From a checkpoint of a small mixture-of-experts model trained on Wikipedia.
Size: 14 layers, width 256, vocabulary 8192, 63M parameters.
Below are experts of layer 2 (counted from 0) of a mixture-of-experts language model. Rows are named router (the router's row for the expert), gate (a neuron's input weights, with its number), up (a neuron's input weights, with its number) and show model dimensions 0-127. Each number is 500 + 50 x the weight over its row's rms, rounded and kept within 0 to 999. Numbers have three digits each.
Before each expert's rows: a language model's description of what the expert responds to; "mostly gets" lists some tokens that are sent to it at least half of the time. This comes from a sample of Wikipedia text that the model never trained on.

# expert 9
What it handles: Leading digits in numbers. First digits 1–4 of multi-digit numbers in tables, dates, times and scores, e.g. October 17, 4:32, $301,000.
mostly gets: "1", "2", "3", "4"
router:482613490543521531467472456484493465476483557510548522505511553547575484557588488527554439486492553456574589472485466553494491498462579487431401611450465534491513528595503526490394465493469417493491529458576628445657428505540422491475460502511548484529479492446510501549497531551574432534499471513539494572471570410449534482508529517441477552428526508655461398473539501448500541428476
gate2:626428590573467409556403514500481517489532470484483544472514481520507507504502531499555469479504550472408476453481471407445491426491458547559534538556516457556436537465485488573591513491561543488486486416501529512460609526477552552486569446476590539424556491469512430535483505472554489490554419543488543540439555555523513496587487568411471435555510533518512494550479511510495488439437
up2:468513495406480527522615547505506520470526457539454543465504521500477497474496498497485560559556531467568507471527459492495464521471580465531508446486502487518457507537549420426497495464506518505580485558535462504511463425645542431498534545527438449533563525540436590406478521570467510464441477460485510437476528540436456502491516405538534569467534467505459470451578555480502408517572
gate3:529506475525509551433581567530461509544478599483476524572565549512471458468508482465477501513506566526559545433491573447580478487484583518519589476440485536468507425474497449402551663494537509429476474589522435509403564487368588479517532551487540519535494516548446538487536451565482500466486526422463499523485479458438489494407500475515505556464578443542407514493460492483480554485477
up3:485531601383495461533539466474463482521453523504591517559559478499461591568441534600518564573488607499498502484455495646567476444501494463549542482482410472608554500526523509461557561529536484470505447495460549431533475492458509386427565461576493452529504540591479549498514435524420495535517558468503542521421550426514536558463528459452466544545512502468530476431583491476530480436402
gate4:456534570581466466517506447394500430505468521487523531514463511427524492506376494505465530492515461546565486481522463522489574425491459451536583423508584467564594458443457550500526466518495461507525509521469512587571449480585435518551458472530413492579463568521464494443533510510510399440497575459467534452468476484485522445466474471537451518440448490488512473445394480487476549509523
up4:435475586534517496601510527469561590504471522501430521486461533516507540444485518466416559518461442487603584540520520572327639487453486431493482548552464496561541569470533498501500480536399458543481527419435433526482476485579542411539522451500529519570419489462463482558494470473450463567448522455563458476482531460528602463465501515502476483454530488598583450490480505492431491484601
gate5:525432470546460567544568426494534494479540494495514468544549547480482471530490537493505525493552523499613505407538455361570478439479504401571451574500519616476556472489527529502442449504457488505465463558556428516512544544504513457497391462573465588432435457547493453559535484510523562472467506470475378518498558451499475515488424510500515417475624544514564393488518583518521515465513
up5:475601540444492481416417529464477475497501443389471627461491401516527538520574563525436504558452476477476514529518485559370581510476559501484604458467406488583471531558522552544534508481556525448489588462438535493485479496515452472550570501504543514541580518433504640503518544507457428487523528432545558498497459500393496493592516482432558510515430484461510516481456462488429461510542
gate6:504447398482502452525492484501594441459492443491542542470498573516407573482511550528497570506587461442447549404476584503573430487497600520496531552517439469423552561594558452429478565509552581558559476470539545536558539520555533519508588491473551518474462507550531519503488480530509553468536525504469556494483511530519536503458394473531453478503571464392456482442554512550499501432533
up6:554424473482458516532602512540407569503504548496473518544523514475526499522491425417521589467475583549490409527493415454463540497553385435530513523510441522504508463481457496478430424567499452482487475521486457559395486529469494465491467416593436496582604493462475392437506490492553490502494481465458508472628484466461509333533505509543562469561486519461564486474578506487404505559490
gate7:448478417459502546561448519430488516565590494528554597534479544489497589469511554459558535469540518511468467517448499427395576440488558350562451562438559514501461510510593489427455463470488552434525532518467495457465432567427467473529498494515414482477398466509452455471485429529475526485540605502526455526500514513429541428518517499454467477404489495504537453562537496506525492486494
up7:445507478476500527568427514440451466553520508440502603556508554396525563493503592454535552538563561468522450529517506397445478458456554448547505562485474510516567554590599486459452455472540438478493516500452498473390507477474495462518513491434493524474461584510507487539565505502493569433525572504479485569508452553419496487512515517542484548510518562496534484500498410444501469501426
gate8:571573431488549487539434579473502517527492521539528469521409537442445525540505411522552547469353495467423555389460486505529513482556574590480471649484442466488458402474590486460548566514533485474574467566616436469566429504463414523526509592389461460501495430462479595463435524541507473510485507524564431471552590453509558491515516588567436498399536471509512494419508489508475443441525
up8:479419544413574528539480522400427494573491485582529484510516494501512518515486486528534463497473485527460463571493565364504509522479488503506514550531497464501567507647448504593403430551516616430581517496509495564484386540530505509453481525505561454447538630461466481668545479490532487550548430468415581590490498468467484484491531449519517494497477415405492525504545445430565590605471
gate9:445522556450421530527550474439582532531417407448578468496476442474480492509400483553574485490450533542498436462542584494565509445530515555585500509491443549416540670467464494501470412477515534491547471481523471549550455450605397478477472471418517440483449492381538448472447494485496573590542448476551503526556462531502521475450541504478500583471477437487423384408503505520483532545492
up9:400497456484484439433525460500459479542458487519540528598488488451434377585432455536411569479486532487504442459460491502458452467572436489551496473558500537403471575479542528562545489489595372502440569541493442446574552484527378446478428566485516463555473541490449588513440549525437489449497421509590496553453489558550561490510479405470464433494518527489477444457533497545427460463479
gate10:510427646458457590565518458501452468433543509537512485565558539517503447467520525437571479568556539499605492469479486437495503462447448482510537456481462514480510480526415527514411464476491560569499402505487458483424497517423500613529501482499561577493482470551464461542502537528485384518536482562489436473510586524496530481533472456484447497469538568617486526448546540496489499501469
up10:483471551498472560477567404434492367428498559520471408526450513508496429499508458456554447625515512485593496446512460473593483519453436517531528399522443467438466493502391505481402419510525504492477482498484434427485584499390447606533490478503588541514522524516458485562479573507467461497512463565495500503506551531480458509492421499498528541519548530478553568463503526517404491619492
gate11:510489480489454547590446523449572503487520445550515460461435497483492624560513572491518442473474472430496444473557451546473540471545466452508427557550588554420545489511442603503412513510475491476457435456590595525480460511477492544490470533452487498525500415471631440467472497522471514608466556584468505564497532412570481464511495455449474475520513503593517579527453502457461562439514
up11:521497448555455601522461484495549458486502410539547447457436481481510605485557568522503416529509440461515501576554474520470517463546564477429482480483546482402547471435412551475475559456433523502426431452525609536500459511512485564507507574532487523536422454524624510483469394536481533602480518573513563544530472403509472445472490497493499509552483477562488502562412577435545553559571
gate12:476486480549481570467512490525392565475572508528438443560454502419419405455503550452508527427474514554498505494587453420457625499464480417559506433495567471490524498507593496552432519522526496503557514569439487451602486487437500491514585512476586493614470532554384560416425402411476535510498518542491498547513520531505501480527456537491435501517430432489512517479500452532474580477424
up12:555543438423497418487528543441541531530401535482450608530506558515553526508429392477507428456445430446496584509454449507599466478453463520518498553510472538556601553563413523495487495497463504454497503435597538488433548572522472526586506464443550588407621577456509469521511562504459495485543509579470541401587544464398481517457413467577540523415500598506455492564503458415447538576548
gate13:522472511546432492505493556549584502559507514394385476509575587560540520488409473553641462511474513587479448383548493532502484447519515495462500531511524528478515509506525507640446413416443490571477535528439539443567563562470558530440479550460492581505475472498475506507407534543471454483491579452489490588548522536378524458414505433542498433475445487446533478518541503498541460456397
up13:422420550470515562501485446487531509521432438493533535522472475561488492478525525516494463518498542448509583592483620490452552492448457523453506502474451434482490480498522456468596541479468464438560449476480545507454399481484518439496509544465555419511563451450511410502528392577452501520507398488548555535488553541589446558531522453565597549463515515535563529415478603586465526610544
gate14:598546563635507417562546523497464464544569495452556557542448433454545645453619549482539492502508461532419549445467540391437565445441494515570533469500490534475541502509509476425556464492494491455612480453497418547519497543515443556502505479459590476499493449421477616447456468483485559498561444389561548493487501437491447526468505544521517507604494493505516540543521473553490503475497
up14:424445406517572529478425458436540580421476524523412381484547682483498482493375516474536484508460485469543443454515443568490467544496542440507539466496606449536406541464564471576489510477508538503468607502518494496407488512568595474525499476427547542500474611538379491478442529463481452507465486550472482553433455502520521430515489545503509489480447501528532532534556497455448585585569
gate15:379479529474554515562457502574389534526483483490497565540540605549526469513532490542496604480485570478509482506404504578491574529551483393509427526522576523511476523599525513534458528555500465397451518494494610514515601570495448598541542511450491425491445475463473509516541484486538550558532475489483478414451453504482519460478621460417491451491539510505503522466484476560548561392562
up15:561516499557494499409533508476584409505484561519547455480466408512450556499489431455505363461466414509508524506490501433436433514496545570421441534529436500495437495436565462440499473387482528572532475527511353455559472444465497454479476501453505483520552502557485541466494494516442468536484521526583453565488538519483543539534508520543530510489521520488472528523559492524460463560467
gate16:469506499466429520503490502512532533541484554504493537560398486471469556426501514576529508483497522454513571498576533528508621471566476518458512571542497514518440449554542520366566532550528450458503472567463481483478467418529485565509357551479448479452624469490492509441486559520556487537500478545498511524443497536508371502530492443425476469563593500473473470475521491663560493449538
up16:543480526515487518448462505451523574393504424548447543595373502445503473453508441620579518492501523474492524470492479554460493430488516457508492489437556534466406467513435451451642443475420504470482462517511489537587471558430507436466476499589483552552479592443511505500508515528551485441488497504446529583537556453453551472482511507498479498393520435573462455422537450418467532538482
gate17:551479453486452462522528476588499474450496547503540539479459437542563585530482538497517440401531536596474453539425608506498538444479501423426396578487454418469470535503504467419542549569512478495521474521535521498464443492531457527491484549403505597561495508453533460455537353536439449418413533435446568504420462508461501482531546467446539496399495620479472388497547535419513501548483
up17:448495520458537511506540457496523505394539478560489497506465508583534570552516548506414502499573515480429530528376537456479583409531525370434400579514528501532448487536506501388502504500468429477445500421492603534501488520649485531525511462516513608538482436438519483443490490520538432472411555464481535469408415489575476470524523453401502443552493525529561481421517492534513461484440
gate18:480446492540498415571573639564532574461463488510506533536410502529530519570526453492528567511489489522529421524481476446441567498504524475299427641470498519539516464456488451558473565542500428493460457403407447452512426434532492497506530453520540457525605471471543494453495536556516496557531509429466536548514561509505434457569466445415442611498434467520509492569475553457528504516541
up18:646495491512460509437526466497464527386464545466589449440534549451463478543480617468463525510423391459441493400448503504458500532440443459500436561509443469485559346479592506461453554552516501465495587548489518466465466503470480377653583559511555473549436406530613420520409519515450533473409543500484515464472482558515539492549528450604506442484511521491462354497496510530534448511511
gate19:497402457542462482493418535527504480487496518446480456466471439467412449582483442442591524554598449458483478475502513478401452504544556498491562492524574371519437460528561518570448497529474483483459523505472494531613529507468465470434553488580390485529578402502502468494519506475512516477529455530501512595415550551464494385455523464454415511442534464507526460589472599474488558396428
up19:494390541489466521448599527420471501497523538444449431488426474472447422477317503484498534558446438468398524435608538501417441490481529535515447440514518528569459411413538505554525518504539556585506418481530528542453546554558484485423505509584452514545533517590418452476452494458507545475539425499449500577484464431473479436461490550570509450464569463534458494499518545416468510455487
gate20:432509451524524470547458557515491541527458558499558622495479473544541516504479516573520499523481524481494519562507521470536539536508486447497507502486393502555423534417627456506443463539480609538474637447552633541527370537630423439544486560464440527534429574482442545469484459492451457543490454517550540569544472479532495441436468411565583437541567410431602478518537599479559504521543
up20:539547487447498500565496525494529528516501556548541551467498510472443491522456510491453491505526555523472455382502534551569471530512484487526478571495488468507518512445585495533481518529508576458488564440621530442453431500551461413523512528500471536582490585548418512485538402485655467532532402556528482571521430482520519441530586434608600418466551438496555439452508562502526437464513
gate21:512429454458443433533483580554529459480414491486495494493420513453488393494438518519446446499454552472492473540546547556480525491532476495484528583433512541442522452423514509490510475557571494450451482531564514568459500555449529507531413567452435410490501502461457430468532439404516466437442438522419531613541468532501466533505481453593514532573416502525500510462487463531512567489565
up21:474451457371533464586504432468495526504515559557504407403462599572564516441505530538469603590447531426520492421476482529422512502512457543453592505549401541444472517533537506539535527515521530502448435467565532478522586442484542487550448590504426579436562510456480557525511492501523454524605490414495485515486541463588504566548423486501466520473483398592553519449485439518480498515575
gate22:486453442496557605490631511521465472463523511443504461445467429575556586502490575390478464497498457514511483460491514526603536452554478465512511502538441443556528481474509522403514519514529505552488524437520495559432524487481445504524537572418495538582510498516357533377553427434515489595601510384481478409532591620565476501471499609428437443473483471564583516458429546558426421536446
up22:495437446432522552547538522490523541476551447471545495521546369475470521537506570354480455535521463523474443564456499491509517566433463433477584462514450498527466482439474462444512560541492496566385512572521479522401641469467482560515467458523437553520499512478493431463449420397535534629516491517450529529482567542503446511495503509422488549501484436514546542533472500503469512442455
gate23:587534436411327522527491456588478455523458452371441374565559532510535446507471453524459523500333429523529472482510540505443462510483417478449532497484411477541573469481543425470511541495522636439529472497572560518536527470459394484510496485519403492414518467552435504441554435517401534483441498457484479455553442465429485499576516508460450451504550516609488446567416540503542534465507
up23:595519525422291523511500445496398439536457458417493424579551553565482469511532506528490491516390470530486478547520595476475526433525485542411556483450434513546573413530535503488521553467515603423510487504555517515553436476455376471553478546529437505378480530530438598431492421567446491565443521467484505458477528530421464521438498505536458449544561554589427386487487489549555504497517
gate24:557461486587468519448482529496453575595440478407471388533532552577490492505539546430568464486510574456438542511500525467550506488542556449469508452413542465435450449482440395449504439491541488527504493553421439473409526439487394498514480443491536435489548513530504467495480529552500420485565385405558428540435472479433490403534405551475487575457465419476484547408528592408453512541477
up24:458486489413554495580497513470478345471564514534489554514468517350611467489469481531408515565547465514515410441524474504450534535492481556485473599576404555532537534542506566537526565548511502536489523464573601513557488539413605488485521540557359535501457516465498519481495481432565525539455581586456549482572493500553516570529515447478574426523615530530526438560487418543532454493507
gate25:582529447498519451520495508515527563519447409564517426466494437526472363494583525540558547397554559387486474443444489552643569494472513474486490586470546525596506461530501524584556473498478513471520480541602548418445499552504417467540501470558591554564601516525437511578534509482555445570482480620479484618522533552528461494457491504582476530494511496525529501526597434514484411508474
up25:424589374475586426498506564513473553450507453423448491558517516433528491540535559468493424458479486539497572634496487468535506569508562475561518444476466513531469513483583575540526534486491483477448525430525455537432525562474492489510532479436514546478411454463530513511463536450426529563516482401506376569583574472478500628522430525402466505560502576396521539505441487459552472370450
gate26:469488462506521540502448583428519531588460563540597530549468514520430445570449529453586464570556456591577527433557557470505464546563548502447458590503515415579531468471364464493492513538488552428511627513481423583463606487465510499511518473496440420418543464476534475461508528551434494486503525442472538528477487534491526390491499524429427436488561492555585591517443448468529430523429
up26:407555562498425510462514446535524450407386457497514500522497528465513429432534504525472494530502526393456566533407491435487481520442496497503521384478456460547533468512583465526531475513557509538489450499481602470588460422544533489524509531532507571562423459469417534415563490470488508600462491539561514492505543468485504483502556492530573532504480497477446488408546456449590525456630